From a checkpoint of a small mixture-of-experts model trained on Wikipedia: 19M parameters, 16 experts in each of 10 layers.
Below are experts of layer 7 (counted from 0) of a mixture-of-experts language model. Rows are named router (the router's row for the expert), up (a neuron's input weights, with its number) and show model dimensions 0-127. Each number is 200 + 30 x the weight over its row's rms, rounded and kept within 0 to 999.
After each expert's rows: a language model's description of what the expert responds to. This comes from a sample of Wikipedia text that the model never trained on.

# expert 0
router,192,218,215,228,210,151,236,252,240,228,242,139,222,243,191,186,246,249,165,220,204,185,200,210,226,212,194,206,191,214,222,232,178,190,195,182,251,247,180,169,203,206,186,220,156,201,209,210,133,215,138,185,230,252,194,215,213,198,201,245,201,172,221,232,193,183,205,187,145,210,162,192,224,256,180,239,171,237,227,194,193,229,140,188,153,182,196,221,183,261,169,167,201,223,150,189,245,162,224,225,214,218,273,235,226,186,176,182,181,193,150,132,205,175,207,174,167,182,188,171,198,200,176,226,211,176,151,167
up1,241,226,156,193,212,202,286,174,225,189,212,170,219,173,185,252,165,207,238,228,227,195,156,219,174,170,199,201,144,236,200,199,151,206,180,181,174,177,156,235,179,233,180,156,203,174,186,167,216,228,194,208,191,221,242,219,162,236,206,223,204,162,196,218,167,171,215,198,182,177,192,168,253,199,223,128,206,232,266,220,265,240,197,166,186,254,216,195,218,149,219,215,189,139,234,190,223,191,171,165,206,184,211,149,182,214,252,212,174,254,162,209,173,198,156,218,215,183,242,236,247,210,208,193,210,219,171,211
up2,226,187,194,244,209,203,183,198,245,225,169,199,178,210,186,252,169,162,167,207,189,191,213,210,227,186,209,243,255,202,192,201,201,195,236,239,199,227,211,236,188,200,244,210,210,199,216,178,184,189,180,192,167,233,220,281,210,228,186,201,227,215,172,207,202,147,202,223,220,163,146,258,243,214,185,164,200,146,225,215,182,185,231,259,180,185,163,183,251,148,175,169,173,264,164,209,164,219,201,226,243,186,151,167,265,211,158,193,138,180,172,224,176,176,114,209,208,223,172,231,197,177,212,207,209,230,189,151
up3,205,180,180,194,181,205,222,190,169,170,196,277,187,202,178,193,246,179,209,214,175,196,137,247,199,153,228,232,185,182,223,251,190,234,209,229,163,177,145,193,221,197,203,173,207,187,176,218,164,192,114,225,172,185,156,230,195,228,229,190,181,181,186,204,169,243,204,184,199,264,225,152,215,185,243,186,167,170,206,139,240,248,160,216,207,229,222,215,212,209,213,154,199,166,153,252,198,168,228,213,201,207,232,197,252,229,193,183,220,190,191,250,235,200,285,191,245,170,193,255,199,187,223,249,202,214,208,207
Determiners before nouns. Articles and possessive determiners starting a noun phrase, mostly after prepositions, such as the, a, his, their, its.

# expert 2
router,198,196,160,223,193,208,240,179,235,209,226,145,247,212,165,245,222,203,238,99,204,202,205,237,250,220,246,241,186,184,199,254,156,187,154,168,236,219,188,143,205,178,209,189,174,181,207,185,176,188,166,164,225,236,183,201,207,217,219,193,217,228,207,203,243,184,194,236,167,243,177,181,210,231,226,252,217,199,221,189,243,234,197,178,170,208,242,210,208,250,137,179,191,153,198,172,245,224,223,203,224,209,263,203,197,207,212,143,125,148,185,183,185,188,200,208,219,228,162,174,180,229,206,199,243,174,173,192
up9,166,172,209,175,239,168,150,232,198,196,195,187,182,213,223,137,221,232,179,266,190,236,237,165,191,206,264,207,213,234,178,173,223,193,202,198,191,201,223,180,219,220,207,149,258,216,166,217,190,181,163,202,195,205,230,204,183,204,194,193,136,240,159,234,197,203,193,263,156,175,255,197,217,203,212,195,190,198,202,170,237,199,205,203,192,193,265,244,212,213,133,195,186,157,174,219,221,184,241,240,181,279,223,216,199,144,219,169,194,195,170,175,249,179,219,194,247,165,255,259,183,254,195,192,185,214,199,157
up10,197,189,187,193,191,218,223,170,168,233,182,230,189,207,164,253,175,149,166,205,212,174,174,240,201,232,229,162,172,175,229,198,175,260,160,210,183,203,221,154,163,248,228,207,232,245,204,199,235,258,172,249,214,223,186,235,224,181,170,196,197,220,204,186,235,145,195,199,191,123,233,226,176,231,212,180,192,193,234,209,266,191,162,200,196,232,159,214,197,240,217,165,270,127,199,171,215,188,234,152,166,158,227,219,186,168,242,193,197,136,250,183,190,220,205,221,234,190,173,220,186,178,165,189,169,208,226,193
up11,177,233,148,194,218,194,215,199,232,224,136,173,192,189,220,190,171,213,203,185,193,225,175,195,147,150,191,229,127,219,201,167,257,158,218,177,239,179,144,222,172,179,236,217,210,212,227,205,184,147,235,268,224,248,204,160,164,200,202,208,201,193,200,175,205,208,143,238,229,198,193,207,186,224,254,172,157,171,266,165,180,170,219,243,215,180,209,161,163,199,248,152,195,201,169,204,204,160,238,182,208,217,197,179,258,244,188,224,187,186,207,193,194,221,186,198,156,200,238,217,193,196,224,251,215,276,199,165
Line breaks, table punctuation. Line breaks, double spaces and field punctuation in lists, infoboxes and pipe tables, such as newlines after table rows, colons, semicolons.

# expert 10
router,210,211,209,204,162,165,201,187,204,230,214,161,235,236,202,203,248,271,164,161,170,203,214,170,233,167,237,209,243,144,205,226,213,193,181,236,220,246,182,176,195,201,235,193,214,171,267,194,198,188,169,175,223,258,209,176,227,203,227,204,208,193,234,163,194,136,208,212,218,224,161,170,194,199,173,249,197,203,198,247,244,231,144,184,140,178,253,229,133,268,157,186,213,187,220,204,195,196,195,226,263,178,256,185,187,179,218,171,208,178,171,156,194,205,189,191,182,152,139,189,184,177,162,183,211,193,185,184
up0,218,218,275,196,208,195,196,182,226,158,190,129,207,216,249,222,266,204,167,184,187,174,265,208,176,136,181,186,240,171,217,217,242,198,201,190,150,174,227,237,155,185,210,190,172,248,158,218,175,184,259,143,197,216,192,206,186,179,213,236,173,183,227,180,261,143,161,203,237,217,218,222,237,187,168,214,211,161,187,215,245,199,152,198,239,146,196,222,211,186,206,191,174,154,209,213,192,180,196,183,203,208,227,246,223,190,126,200,182,188,188,147,195,194,203,219,223,187,179,180,256,168,232,227,247,199,189,214
up1,225,212,221,163,147,186,206,178,186,146,267,198,171,167,167,216,264,219,261,165,175,207,250,220,200,168,169,182,194,170,254,232,234,117,208,223,216,205,218,197,205,147,235,190,231,240,202,192,157,197,176,185,230,176,192,204,175,242,268,234,193,175,232,162,211,237,242,169,193,212,176,192,167,172,211,249,157,185,178,146,181,221,236,189,196,145,183,208,237,249,172,184,163,163,230,171,234,200,212,193,199,176,223,203,206,224,205,225,155,170,186,168,185,218,241,200,204,226,250,218,189,208,208,215,215,177,218,233
up2,148,165,175,182,186,177,201,184,182,229,147,219,248,237,226,171,199,177,184,207,248,199,198,277,186,177,177,228,191,189,210,255,225,232,202,218,221,201,210,181,196,206,230,201,162,146,182,257,233,231,192,249,190,240,184,214,216,229,144,197,211,227,187,214,200,173,253,260,214,135,207,249,213,201,199,196,204,173,211,192,187,185,179,227,113,205,193,276,216,197,167,170,168,154,246,196,225,197,231,180,187,211,202,241,208,181,230,222,166,165,174,202,156,171,220,183,256,180,172,228,216,190,180,177,184,252,153,210
Years and dates. Years, months and birth-year parts in dates, biographical lists and tables, such as born 1987, 31 December, 1816–1880.

# expert 14
router,190,191,197,190,171,202,198,254,234,247,222,148,227,201,145,202,205,246,210,168,194,207,214,242,198,188,247,236,271,164,266,180,190,171,183,213,259,237,166,210,202,160,253,217,206,199,237,202,191,218,161,186,181,197,165,166,212,164,189,235,190,222,185,179,271,155,207,242,169,227,129,176,210,259,169,229,196,238,204,229,213,233,180,161,177,164,213,186,182,251,221,168,153,193,240,218,233,164,255,193,218,218,214,189,212,192,237,181,154,201,202,178,189,176,163,178,172,170,182,196,172,157,201,194,213,234,188,222
up9,136,200,220,173,255,171,187,228,217,183,233,208,268,180,173,165,159,226,212,223,233,154,193,195,233,162,222,154,206,218,148,230,228,190,213,222,171,225,165,200,214,231,192,168,161,177,267,221,259,212,191,193,191,151,199,226,213,193,216,177,187,205,205,201,210,210,187,175,261,176,171,226,183,218,181,175,201,262,228,198,234,178,201,211,274,230,242,227,269,184,194,206,225,189,190,184,127,169,252,177,235,228,165,192,192,173,240,194,210,202,173,168,176,222,204,154,162,192,180,215,203,213,150,229,247,171,206,193
up10,198,238,208,224,215,167,199,165,171,151,220,231,181,261,182,198,215,197,175,157,185,225,245,190,160,231,187,220,223,197,168,208,199,186,226,210,184,180,173,203,194,219,158,203,170,201,207,192,222,199,259,181,201,190,193,223,202,201,173,117,184,218,164,222,205,194,192,206,224,207,251,193,234,185,275,113,230,230,150,285,197,250,199,156,207,133,180,169,237,107,219,219,248,227,206,175,210,204,196,208,253,203,228,198,192,193,146,222,207,179,203,166,198,239,164,239,192,189,203,197,183,223,217,193,221,210,195,166
up11,187,178,173,137,164,175,206,190,223,140,234,185,168,210,181,218,216,174,208,239,286,198,185,174,235,199,214,141,214,196,143,223,238,199,122,213,158,196,236,234,205,211,224,179,227,202,240,210,179,167,177,224,142,184,194,209,179,190,199,241,229,207,227,223,199,176,172,208,200,247,197,256,227,171,195,281,183,170,209,170,224,196,188,202,195,194,211,207,234,204,199,182,209,266,187,235,152,228,258,186,176,203,200,212,213,177,197,195,144,204,210,200,242,159,191,183,241,185,169,177,248,225,220,134,220,174,191,158
Vowel-ending mid-word syllables. Consonant-plus-i/a syllables in the middle of words and names, such as ti, si, na, ini in indefinite, ori in categorized.

# expert 6
router,164,183,240,240,187,170,180,217,247,205,174,173,188,247,221,195,259,210,199,198,171,225,212,193,234,185,207,201,260,182,236,201,167,204,229,150,186,218,188,208,234,161,242,234,180,142,225,178,223,232,141,213,201,207,173,177,231,201,172,205,229,178,253,199,208,185,179,241,165,170,178,175,218,204,141,211,255,208,209,186,275,200,160,221,203,168,201,187,193,251,193,184,222,218,194,165,246,172,186,228,262,248,229,198,205,160,222,115,171,184,171,149,246,198,186,209,184,145,167,200,190,220,199,231,229,208,168,186
up27,167,192,193,254,209,205,197,214,220,161,222,192,200,184,208,195,209,231,183,127,240,199,251,204,194,180,203,219,185,174,233,234,202,218,155,240,194,221,273,214,237,184,205,202,238,172,248,181,188,232,155,189,180,241,188,176,220,217,213,207,217,183,234,197,157,184,188,241,195,203,214,197,208,222,229,228,206,180,178,233,160,273,218,221,223,183,179,220,237,245,226,200,132,210,134,175,191,129,240,177,166,153,175,150,191,186,221,166,218,203,184,182,218,197,217,176,223,158,248,215,154,181,206,275,245,220,146,217
up28,175,234,128,207,148,242,173,191,217,218,179,206,184,148,144,235,204,197,253,216,201,142,203,230,195,208,205,229,251,204,189,236,161,191,185,225,226,157,166,135,170,198,191,229,222,228,212,172,199,164,200,234,163,209,197,220,183,219,245,236,208,162,216,215,199,208,201,230,251,183,191,219,263,241,208,197,233,164,161,180,225,140,207,242,175,174,117,203,191,207,211,143,153,213,228,183,220,160,191,184,147,215,228,189,216,213,205,191,238,208,217,198,236,220,214,182,156,186,156,218,229,155,234,243,207,220,198,209
up29,241,195,167,164,170,202,180,247,174,204,165,205,204,164,182,215,221,170,215,256,144,233,211,206,188,146,218,185,201,197,116,204,208,245,232,203,195,160,223,173,204,213,175,140,181,199,212,277,245,203,174,120,225,192,205,153,224,202,201,179,169,191,192,193,196,220,168,194,184,203,220,232,211,271,227,213,197,209,207,218,218,190,234,229,245,194,195,163,217,242,150,246,230,238,212,196,216,222,234,249,243,214,173,224,211,203,134,162,186,201,227,224,263,228,216,194,192,153,221,197,189,169,140,193,201,225,185,202
Mid-word verb/noun stems. Content-word stems and suffix pieces of abstract nouns and verbs, often before -ed/-ing/-ion, such as use, process, contract, -ment.

# expert 1
router,200,204,224,190,215,177,228,171,211,198,189,161,192,250,253,234,217,245,230,191,221,180,208,214,189,223,226,185,260,208,204,203,134,197,211,170,236,195,205,202,214,122,221,217,167,193,245,177,177,229,224,177,232,220,174,189,248,192,219,228,188,187,222,181,211,180,129,185,168,203,186,194,246,252,167,261,171,207,270,229,251,172,190,151,195,211,218,214,173,222,105,148,192,161,206,185,237,162,195,236,226,232,187,213,237,222,159,168,182,185,184,132,198,208,197,219,202,188,179,199,167,177,211,209,211,227,154,225
up1,200,212,178,181,214,247,224,184,123,145,184,163,229,200,203,265,178,198,190,184,223,209,227,213,239,149,161,165,254,162,177,187,144,131,215,243,218,248,165,246,232,202,161,158,186,158,244,192,237,191,148,212,185,225,145,186,260,247,184,158,193,205,267,213,199,188,197,200,158,191,171,203,196,218,182,168,211,230,184,195,201,189,219,170,211,209,199,195,180,183,210,183,173,213,208,210,153,213,213,240,188,210,210,177,186,171,281,148,235,218,153,185,211,218,192,186,216,199,168,222,237,244,197,201,230,212,181,214
up2,203,183,225,223,239,162,129,202,201,213,172,182,249,232,201,171,190,207,244,194,192,178,173,183,204,239,223,220,207,269,248,244,161,188,252,188,152,184,211,231,203,244,165,163,155,132,210,189,193,187,159,241,149,226,199,215,196,183,173,237,177,205,226,216,185,182,175,209,138,198,196,226,175,235,229,198,187,194,215,272,222,199,157,186,237,168,206,230,232,196,200,269,220,221,196,253,151,191,184,152,217,232,183,206,189,153,221,145,162,207,223,197,186,191,216,183,179,201,225,190,218,207,137,234,208,190,152,176
up3,216,166,228,225,181,201,212,236,181,215,215,266,200,205,206,162,230,176,185,200,194,189,240,171,200,185,214,201,223,177,187,219,169,225,161,178,189,153,212,213,182,186,210,155,182,212,251,191,162,200,191,155,237,274,146,215,225,224,166,142,225,195,205,228,231,182,195,199,271,131,181,201,237,206,210,151,228,179,216,168,201,202,263,161,266,187,210,172,213,204,218,167,247,161,216,174,166,183,213,201,204,107,163,221,164,178,186,188,235,202,194,193,199,143,196,204,183,201,216,208,196,257,207,242,242,234,165,165
Word-initial prefixes, conjunctions. Word-opening prefix pieces such as inc, exc, rec, mis, plus and, commas, to, for in narrative and sports prose.

# expert 8
router,148,162,239,198,159,202,195,236,262,190,216,232,240,232,167,163,215,212,219,157,183,161,218,245,251,201,174,195,211,145,164,226,160,174,159,184,227,196,178,202,181,168,212,219,223,226,209,194,169,214,185,245,220,201,145,187,212,193,177,204,194,207,215,249,222,173,210,223,189,162,197,144,220,218,220,221,223,206,201,197,253,262,184,172,188,167,179,165,196,225,166,138,192,207,172,174,230,181,238,239,191,213,267,216,265,218,121,211,182,187,213,183,200,209,220,200,227,162,149,161,208,244,181,252,201,166,209,237
up9,154,201,220,182,174,200,201,200,153,192,164,201,193,192,194,178,191,200,161,162,219,212,187,154,192,239,229,222,205,177,215,161,235,181,191,195,214,210,198,221,275,186,185,233,218,211,179,226,254,198,210,200,191,168,202,210,173,177,213,149,181,154,222,131,177,170,250,171,218,151,147,208,188,241,153,195,222,212,186,207,218,152,176,216,208,187,183,231,152,253,224,195,224,291,250,191,183,181,238,220,235,210,191,226,217,183,253,169,166,204,218,263,214,194,256,244,186,195,198,167,226,216,148,206,172,203,187,278
up10,221,208,168,228,205,212,204,170,219,247,231,221,143,237,165,211,216,229,258,226,240,179,141,251,212,212,170,168,208,208,206,199,192,217,171,141,206,209,202,159,187,231,233,223,188,166,206,142,237,157,254,192,155,216,193,187,230,179,215,198,182,199,211,203,165,169,215,175,166,217,219,205,180,141,237,190,177,122,171,200,213,202,189,176,207,197,223,192,225,238,196,247,233,224,184,243,202,191,179,190,185,185,251,208,195,224,144,238,156,217,181,250,153,208,180,184,226,264,149,224,168,184,215,212,182,145,136,219
up11,222,252,157,212,140,238,181,160,174,174,234,203,226,196,193,187,212,231,184,186,232,181,179,183,212,147,221,203,205,212,205,227,238,183,246,171,192,184,232,243,165,198,204,209,239,263,224,173,196,203,195,212,188,181,156,200,192,188,189,218,247,204,177,241,140,149,223,205,186,173,211,212,216,184,200,180,200,175,216,161,191,242,240,208,223,138,180,174,192,221,207,218,152,158,224,205,206,245,223,162,217,214,159,262,177,182,213,184,172,208,220,220,217,203,171,126,134,209,127,190,210,200,250,220,175,254,227,275
Short word-internal fragments. Short consonant-vowel pieces inside rare words and names, usually after a first fragment, such as ul in pulp, ur in turf.

# expert 3
router,200,228,244,180,141,174,253,182,219,224,220,113,222,242,180,191,209,212,179,163,181,184,202,224,198,214,205,208,218,192,210,219,138,197,184,176,213,224,217,216,222,126,227,216,202,203,243,208,169,194,199,174,221,200,200,187,238,172,148,238,221,178,205,212,265,169,176,171,175,200,192,210,188,259,178,266,200,200,230,184,259,229,130,193,163,185,184,233,203,210,139,165,178,184,206,199,247,224,229,192,259,214,280,211,226,195,204,187,198,161,181,184,152,223,160,180,165,180,209,144,168,214,193,186,212,208,194,219
up9,194,214,212,229,189,264,268,195,152,223,189,218,173,188,192,181,187,172,191,207,196,227,255,244,214,166,254,203,179,238,190,210,226,208,185,219,151,191,229,249,169,200,186,179,199,202,154,172,220,140,158,249,212,268,172,246,197,201,199,246,212,222,205,213,168,190,198,227,234,149,190,190,157,231,215,212,176,236,202,206,136,181,253,224,197,227,242,134,164,276,206,187,215,193,188,213,198,171,193,221,189,190,200,186,233,159,191,192,181,189,232,210,227,235,170,215,168,214,168,174,152,178,185,137,253,176,216,177
up10,215,207,199,158,215,201,174,177,185,211,239,207,191,209,202,245,232,125,178,197,216,154,217,159,154,212,253,179,260,159,223,219,221,250,160,217,203,191,235,204,222,187,201,153,242,248,213,225,213,165,172,174,270,243,208,220,218,211,155,192,188,265,190,168,218,215,179,166,197,208,210,215,201,203,157,180,214,251,148,194,216,235,183,186,200,202,191,218,153,218,235,206,225,156,221,160,148,224,182,206,212,122,185,231,210,175,237,206,238,208,247,221,191,228,183,146,185,207,268,186,206,172,235,172,168,196,168,202
up11,190,236,182,166,201,200,223,149,208,221,173,192,199,205,176,164,148,141,206,159,177,201,168,169,211,220,216,245,216,209,241,168,141,180,242,273,213,177,219,152,156,165,210,278,130,185,237,247,233,163,186,193,186,183,164,238,193,140,268,226,181,201,170,222,213,212,199,215,208,152,183,209,219,212,176,199,171,219,216,237,199,200,183,144,151,193,184,197,219,218,181,216,208,204,214,219,199,226,205,207,192,213,156,209,297,231,187,204,188,260,214,202,235,173,226,197,187,216,163,210,175,192,198,242,229,193,205,200
Table cell separators. Pipe separators and numbers, signs and dashes inside data tables of scores, standings and results, e.g. | 26 | +18, 1–1, −0.6.

# expert 11
router,212,207,159,201,200,167,253,231,229,197,169,187,177,238,215,214,248,193,203,212,179,216,215,182,195,221,262,222,154,178,208,231,163,136,236,182,238,237,168,205,143,213,207,267,209,190,194,179,172,237,164,194,229,236,184,121,214,207,227,222,233,210,214,181,186,207,186,185,192,202,184,165,242,224,215,214,142,212,239,166,262,217,157,180,193,181,218,202,209,246,214,150,199,179,183,236,248,161,230,240,252,161,239,208,227,213,193,177,171,181,195,172,187,222,231,195,160,217,201,191,170,149,168,244,232,147,184,154
up9,192,236,228,248,191,157,158,190,244,163,226,210,255,225,201,195,206,224,193,143,176,180,185,192,184,189,207,210,215,216,170,217,190,169,188,136,201,223,197,242,158,190,213,216,170,215,245,201,214,244,238,213,167,188,228,240,181,202,234,184,212,176,173,218,190,295,181,178,215,263,198,211,197,180,218,156,168,189,209,140,129,164,220,190,157,223,169,172,164,181,221,157,207,142,200,184,250,217,218,246,182,222,200,237,207,205,182,228,243,168,138,202,225,202,205,174,253,260,193,201,176,174,238,213,182,185,232,197
up10,212,266,216,246,165,187,199,206,215,170,175,174,262,217,227,211,215,202,144,213,173,209,236,219,184,154,209,224,187,219,203,242,198,155,210,212,215,190,217,254,137,188,230,236,208,193,184,148,162,194,209,210,168,226,205,185,200,169,173,248,173,215,214,224,183,197,223,206,202,164,177,221,176,175,206,150,215,205,178,214,196,204,222,182,212,198,168,233,200,165,225,189,141,153,150,157,216,171,162,243,117,197,229,244,166,231,212,226,180,195,212,244,236,225,230,179,202,137,118,164,219,220,168,209,181,172,245,230
up11,189,147,250,247,130,165,239,159,186,202,191,203,200,178,145,231,210,174,190,214,215,198,184,225,167,168,208,229,149,195,210,226,201,179,203,217,221,203,238,197,200,146,218,206,245,158,189,209,250,240,194,253,179,208,195,172,213,237,173,177,220,232,217,213,242,197,219,251,205,172,186,175,183,140,171,200,202,168,244,140,138,207,219,198,223,239,184,249,166,220,250,226,211,146,201,234,159,224,199,165,226,218,175,171,209,180,188,215,183,195,244,162,223,179,208,206,220,206,177,254,217,246,209,267,167,183,244,229
Suffixes and ordinals. Word-ending pieces and adjectives like -st in first, -ed, -ing, -ly, -tic, plus first, second, more, final, eastern.

# expert 5
router,172,243,194,209,198,194,210,202,209,181,165,189,207,292,188,200,261,258,200,155,204,208,208,214,218,196,212,220,254,153,237,202,145,163,138,199,251,224,158,240,211,176,193,225,193,171,241,172,179,230,162,218,183,233,233,203,212,212,220,185,157,159,234,175,257,163,143,209,163,202,184,191,200,209,191,247,217,174,201,187,245,225,189,203,160,196,191,238,184,240,151,198,190,222,198,241,213,208,203,260,244,198,226,262,256,179,213,157,164,200,199,177,194,185,178,165,198,163,163,176,160,213,185,216,234,193,160,210
up1,184,235,171,226,167,245,161,202,152,203,184,182,201,243,220,161,205,186,199,159,235,209,224,180,196,172,223,214,203,193,159,230,238,238,165,197,221,190,210,167,203,264,164,208,209,243,204,295,175,219,214,201,221,222,189,211,250,172,205,198,212,229,197,185,241,221,172,165,259,215,172,212,235,227,188,187,179,179,166,156,170,189,162,167,150,195,162,133,191,222,215,140,192,218,187,200,265,206,194,169,205,199,223,218,207,192,189,261,189,211,173,194,185,167,196,130,235,219,215,228,245,163,180,232,201,213,158,131
up2,191,143,232,184,208,198,214,182,160,171,182,188,200,271,212,218,217,225,212,196,168,210,220,200,233,162,227,173,236,186,222,183,226,229,222,249,253,200,216,181,141,161,209,215,179,191,208,212,215,158,132,187,267,229,219,207,208,198,229,217,197,235,208,210,264,185,250,186,210,198,205,197,205,130,191,161,159,204,165,171,263,211,188,215,148,207,215,225,235,176,176,235,262,187,193,213,194,208,229,181,192,217,193,143,208,191,228,211,175,239,162,215,177,124,234,205,167,159,248,171,147,194,205,191,199,151,198,158
up3,249,188,160,224,229,206,149,177,202,224,185,303,179,189,204,210,188,247,210,181,193,216,236,193,163,192,217,223,208,137,221,172,155,209,225,197,233,207,248,209,199,199,217,139,188,151,255,179,206,229,207,160,200,207,191,122,217,210,222,182,137,175,211,239,177,196,213,195,198,200,190,226,175,213,211,160,206,229,147,227,199,153,231,256,244,218,165,163,229,209,197,221,194,194,173,218,196,224,171,184,153,171,194,194,202,247,241,218,184,219,205,172,213,201,132,187,264,182,206,165,184,176,205,193,212,210,124,202
Plural nouns, sentence ends. Plural nouns and endings after counts like people, members, times, -ings, plus sentence-final periods, closing parentheses and percent signs.

# expert 9
router,176,191,252,174,137,171,208,242,251,213,210,191,226,176,191,169,211,234,173,159,176,179,204,201,215,194,221,181,271,178,206,191,186,192,197,188,213,245,171,181,224,205,316,188,210,224,209,194,198,276,190,162,227,202,231,181,273,186,193,236,199,223,199,212,197,175,227,240,205,204,178,156,193,224,234,199,166,218,218,158,201,271,170,162,112,177,202,208,173,226,200,148,218,180,195,174,227,235,234,188,215,185,217,193,173,234,177,213,216,196,184,183,160,212,205,190,167,183,150,141,223,230,187,201,180,162,197,204
up0,184,199,201,209,226,192,247,142,219,184,237,178,225,174,243,217,170,239,168,190,198,202,233,251,201,178,203,253,217,184,197,233,241,228,185,242,261,204,199,224,167,187,194,209,154,198,203,181,220,211,216,220,166,191,170,213,197,206,219,159,180,236,156,123,196,198,193,214,259,242,196,188,245,187,246,245,187,170,224,171,191,218,203,168,146,129,179,210,187,219,198,177,225,191,220,205,185,205,192,190,218,165,263,158,189,203,189,208,203,134,149,241,122,199,210,204,224,204,181,186,225,144,175,251,254,178,168,220
up1,269,203,204,194,124,217,197,180,181,184,200,196,190,188,187,196,159,182,194,190,184,133,227,192,243,190,225,196,207,175,201,195,202,253,195,198,214,175,200,191,188,158,184,178,213,227,189,171,161,257,174,229,241,186,203,198,202,250,248,245,196,193,193,223,152,175,159,235,231,185,207,192,204,224,209,143,155,118,219,216,200,235,218,155,200,217,230,250,207,116,233,186,214,208,244,208,195,180,144,189,232,201,253,168,211,217,199,199,212,214,212,258,192,168,163,211,291,193,221,200,218,152,197,181,216,197,212,243
up2,230,244,217,129,237,204,155,188,222,186,208,197,160,267,197,151,184,247,219,167,196,256,142,153,185,193,202,179,193,188,220,152,209,180,219,239,198,196,216,211,230,177,195,179,167,214,208,234,204,197,177,214,219,183,176,243,203,207,180,198,201,164,217,222,209,168,277,178,194,191,214,166,241,222,231,222,197,205,211,217,255,192,235,197,196,177,142,236,224,208,195,144,197,164,231,171,198,181,207,146,222,198,219,189,219,169,282,210,252,212,260,185,212,200,162,193,144,149,212,220,200,193,249,168,147,239,192,212
Mid-word syllable pieces. Short syllable pieces starting or inside words and names, such as ju(ry), Pe(nn), La, De, San, per(mit).

# expert 15
router,160,167,207,221,168,181,215,220,236,248,227,165,236,208,208,225,225,248,220,138,178,178,189,231,201,221,237,202,205,204,242,245,196,182,221,153,191,226,214,155,264,168,220,232,199,160,209,154,167,206,176,191,212,223,192,206,170,194,244,240,233,217,234,194,267,177,195,203,130,212,187,144,186,212,154,246,160,199,238,184,230,225,175,213,210,190,188,230,207,250,199,126,230,214,211,208,205,186,233,205,241,177,217,199,244,197,156,145,169,189,158,166,222,201,158,147,183,217,144,198,190,181,204,224,173,165,170,184
up1,138,202,224,207,196,217,253,188,245,220,195,259,209,207,182,176,187,211,214,255,227,198,228,217,215,244,251,199,199,179,236,193,222,165,237,189,222,218,198,215,237,209,194,162,195,184,204,206,293,251,216,222,153,232,180,159,223,196,164,178,217,235,218,137,189,171,156,169,193,171,170,232,198,124,192,219,175,171,165,228,181,211,218,181,192,205,179,229,195,238,204,200,172,164,174,214,222,186,145,177,180,144,184,190,235,209,240,138,207,260,215,188,196,200,159,222,144,209,218,212,149,208,182,178,174,202,147,226
up2,218,209,231,150,212,165,194,218,221,200,178,206,215,181,183,268,197,221,221,195,173,224,190,233,211,250,154,159,228,151,230,238,188,221,192,188,180,150,222,221,199,198,242,228,250,165,184,163,175,207,223,223,178,191,219,226,214,180,175,181,254,221,198,166,214,183,177,189,221,231,180,233,167,181,204,264,250,202,217,209,170,255,195,248,244,209,203,211,186,154,129,231,227,193,208,170,127,159,209,213,212,200,170,268,162,207,180,260,166,215,206,193,174,164,235,159,236,203,256,208,202,189,189,183,177,243,152,220
up3,193,177,176,170,174,185,199,229,250,199,199,227,191,240,205,230,210,193,191,197,213,225,154,227,246,233,189,207,185,167,232,159,150,194,224,223,170,224,204,260,195,215,208,167,187,285,170,267,247,227,212,206,203,176,157,197,192,223,135,226,144,138,240,157,235,192,261,206,198,201,200,213,209,214,155,232,219,145,213,180,178,233,228,207,158,242,182,180,237,179,203,225,206,194,192,192,167,180,197,172,224,230,228,186,208,159,179,215,168,175,248,163,205,130,222,185,200,199,262,180,134,197,206,166,217,187,202,213
Hyphens and list dashes. Hyphens at line-starting list items and inside compounds, pipes opening table rows, and prefixes like inter, pre, non, under.

# expert 4
router,192,212,209,239,202,219,201,247,178,206,219,140,252,228,182,178,185,243,192,195,146,194,188,219,215,200,237,241,234,174,237,163,139,187,190,212,212,206,187,212,194,149,202,210,145,194,227,172,231,159,195,210,202,209,256,200,222,201,216,223,212,158,245,173,211,183,158,225,209,195,184,203,249,253,203,191,189,231,240,170,272,248,177,183,209,211,246,244,171,211,181,170,228,189,188,160,231,200,219,202,201,200,283,219,197,213,230,145,163,167,209,146,165,156,175,219,149,185,155,182,228,224,140,219,192,186,205,153
up1,201,210,231,230,171,163,236,192,211,153,147,204,240,238,180,191,198,218,224,216,178,245,177,221,179,180,208,187,216,172,158,177,196,215,181,188,199,207,200,177,237,249,156,168,159,161,202,177,282,202,197,189,203,214,217,202,232,194,204,244,211,156,194,192,223,179,199,210,224,180,144,247,229,181,208,240,189,202,168,167,258,224,188,155,202,171,243,275,244,140,117,246,230,207,218,195,230,178,235,199,221,193,167,175,218,172,182,239,230,186,145,178,145,216,218,186,208,219,190,224,180,206,254,209,177,243,240,184
up2,206,209,174,196,196,174,149,180,203,182,142,204,164,133,191,214,216,212,231,191,208,229,259,168,219,251,211,202,219,209,163,169,215,232,191,161,217,175,168,237,199,206,168,187,210,167,240,234,243,149,170,203,240,246,187,188,189,219,242,148,204,176,196,246,229,244,230,150,182,207,182,221,195,157,242,235,218,155,211,214,180,168,177,261,208,181,231,236,177,236,191,154,213,209,257,186,169,183,161,149,251,182,231,166,192,195,200,204,216,153,204,131,216,231,205,198,213,235,167,203,275,202,182,178,189,209,201,227
up3,192,208,211,172,233,239,238,201,219,221,213,186,185,200,204,225,208,222,194,207,243,161,209,191,187,155,225,223,245,189,179,194,235,153,177,200,201,229,196,193,169,176,174,141,143,196,180,225,167,213,168,220,224,191,233,202,156,185,183,268,238,161,176,197,227,198,237,183,213,212,204,217,218,277,148,180,198,261,119,179,253,231,203,221,254,147,177,222,214,243,203,216,149,192,161,213,198,162,197,190,157,129,242,223,173,217,212,153,183,262,209,221,226,144,178,206,206,176,222,194,189,189,201,217,219,207,155,199
Copulas and infobox values. Linking verbs and prepositions in running text (is, was, be, as, to), plus units, equals signs and numbers in infobox fields.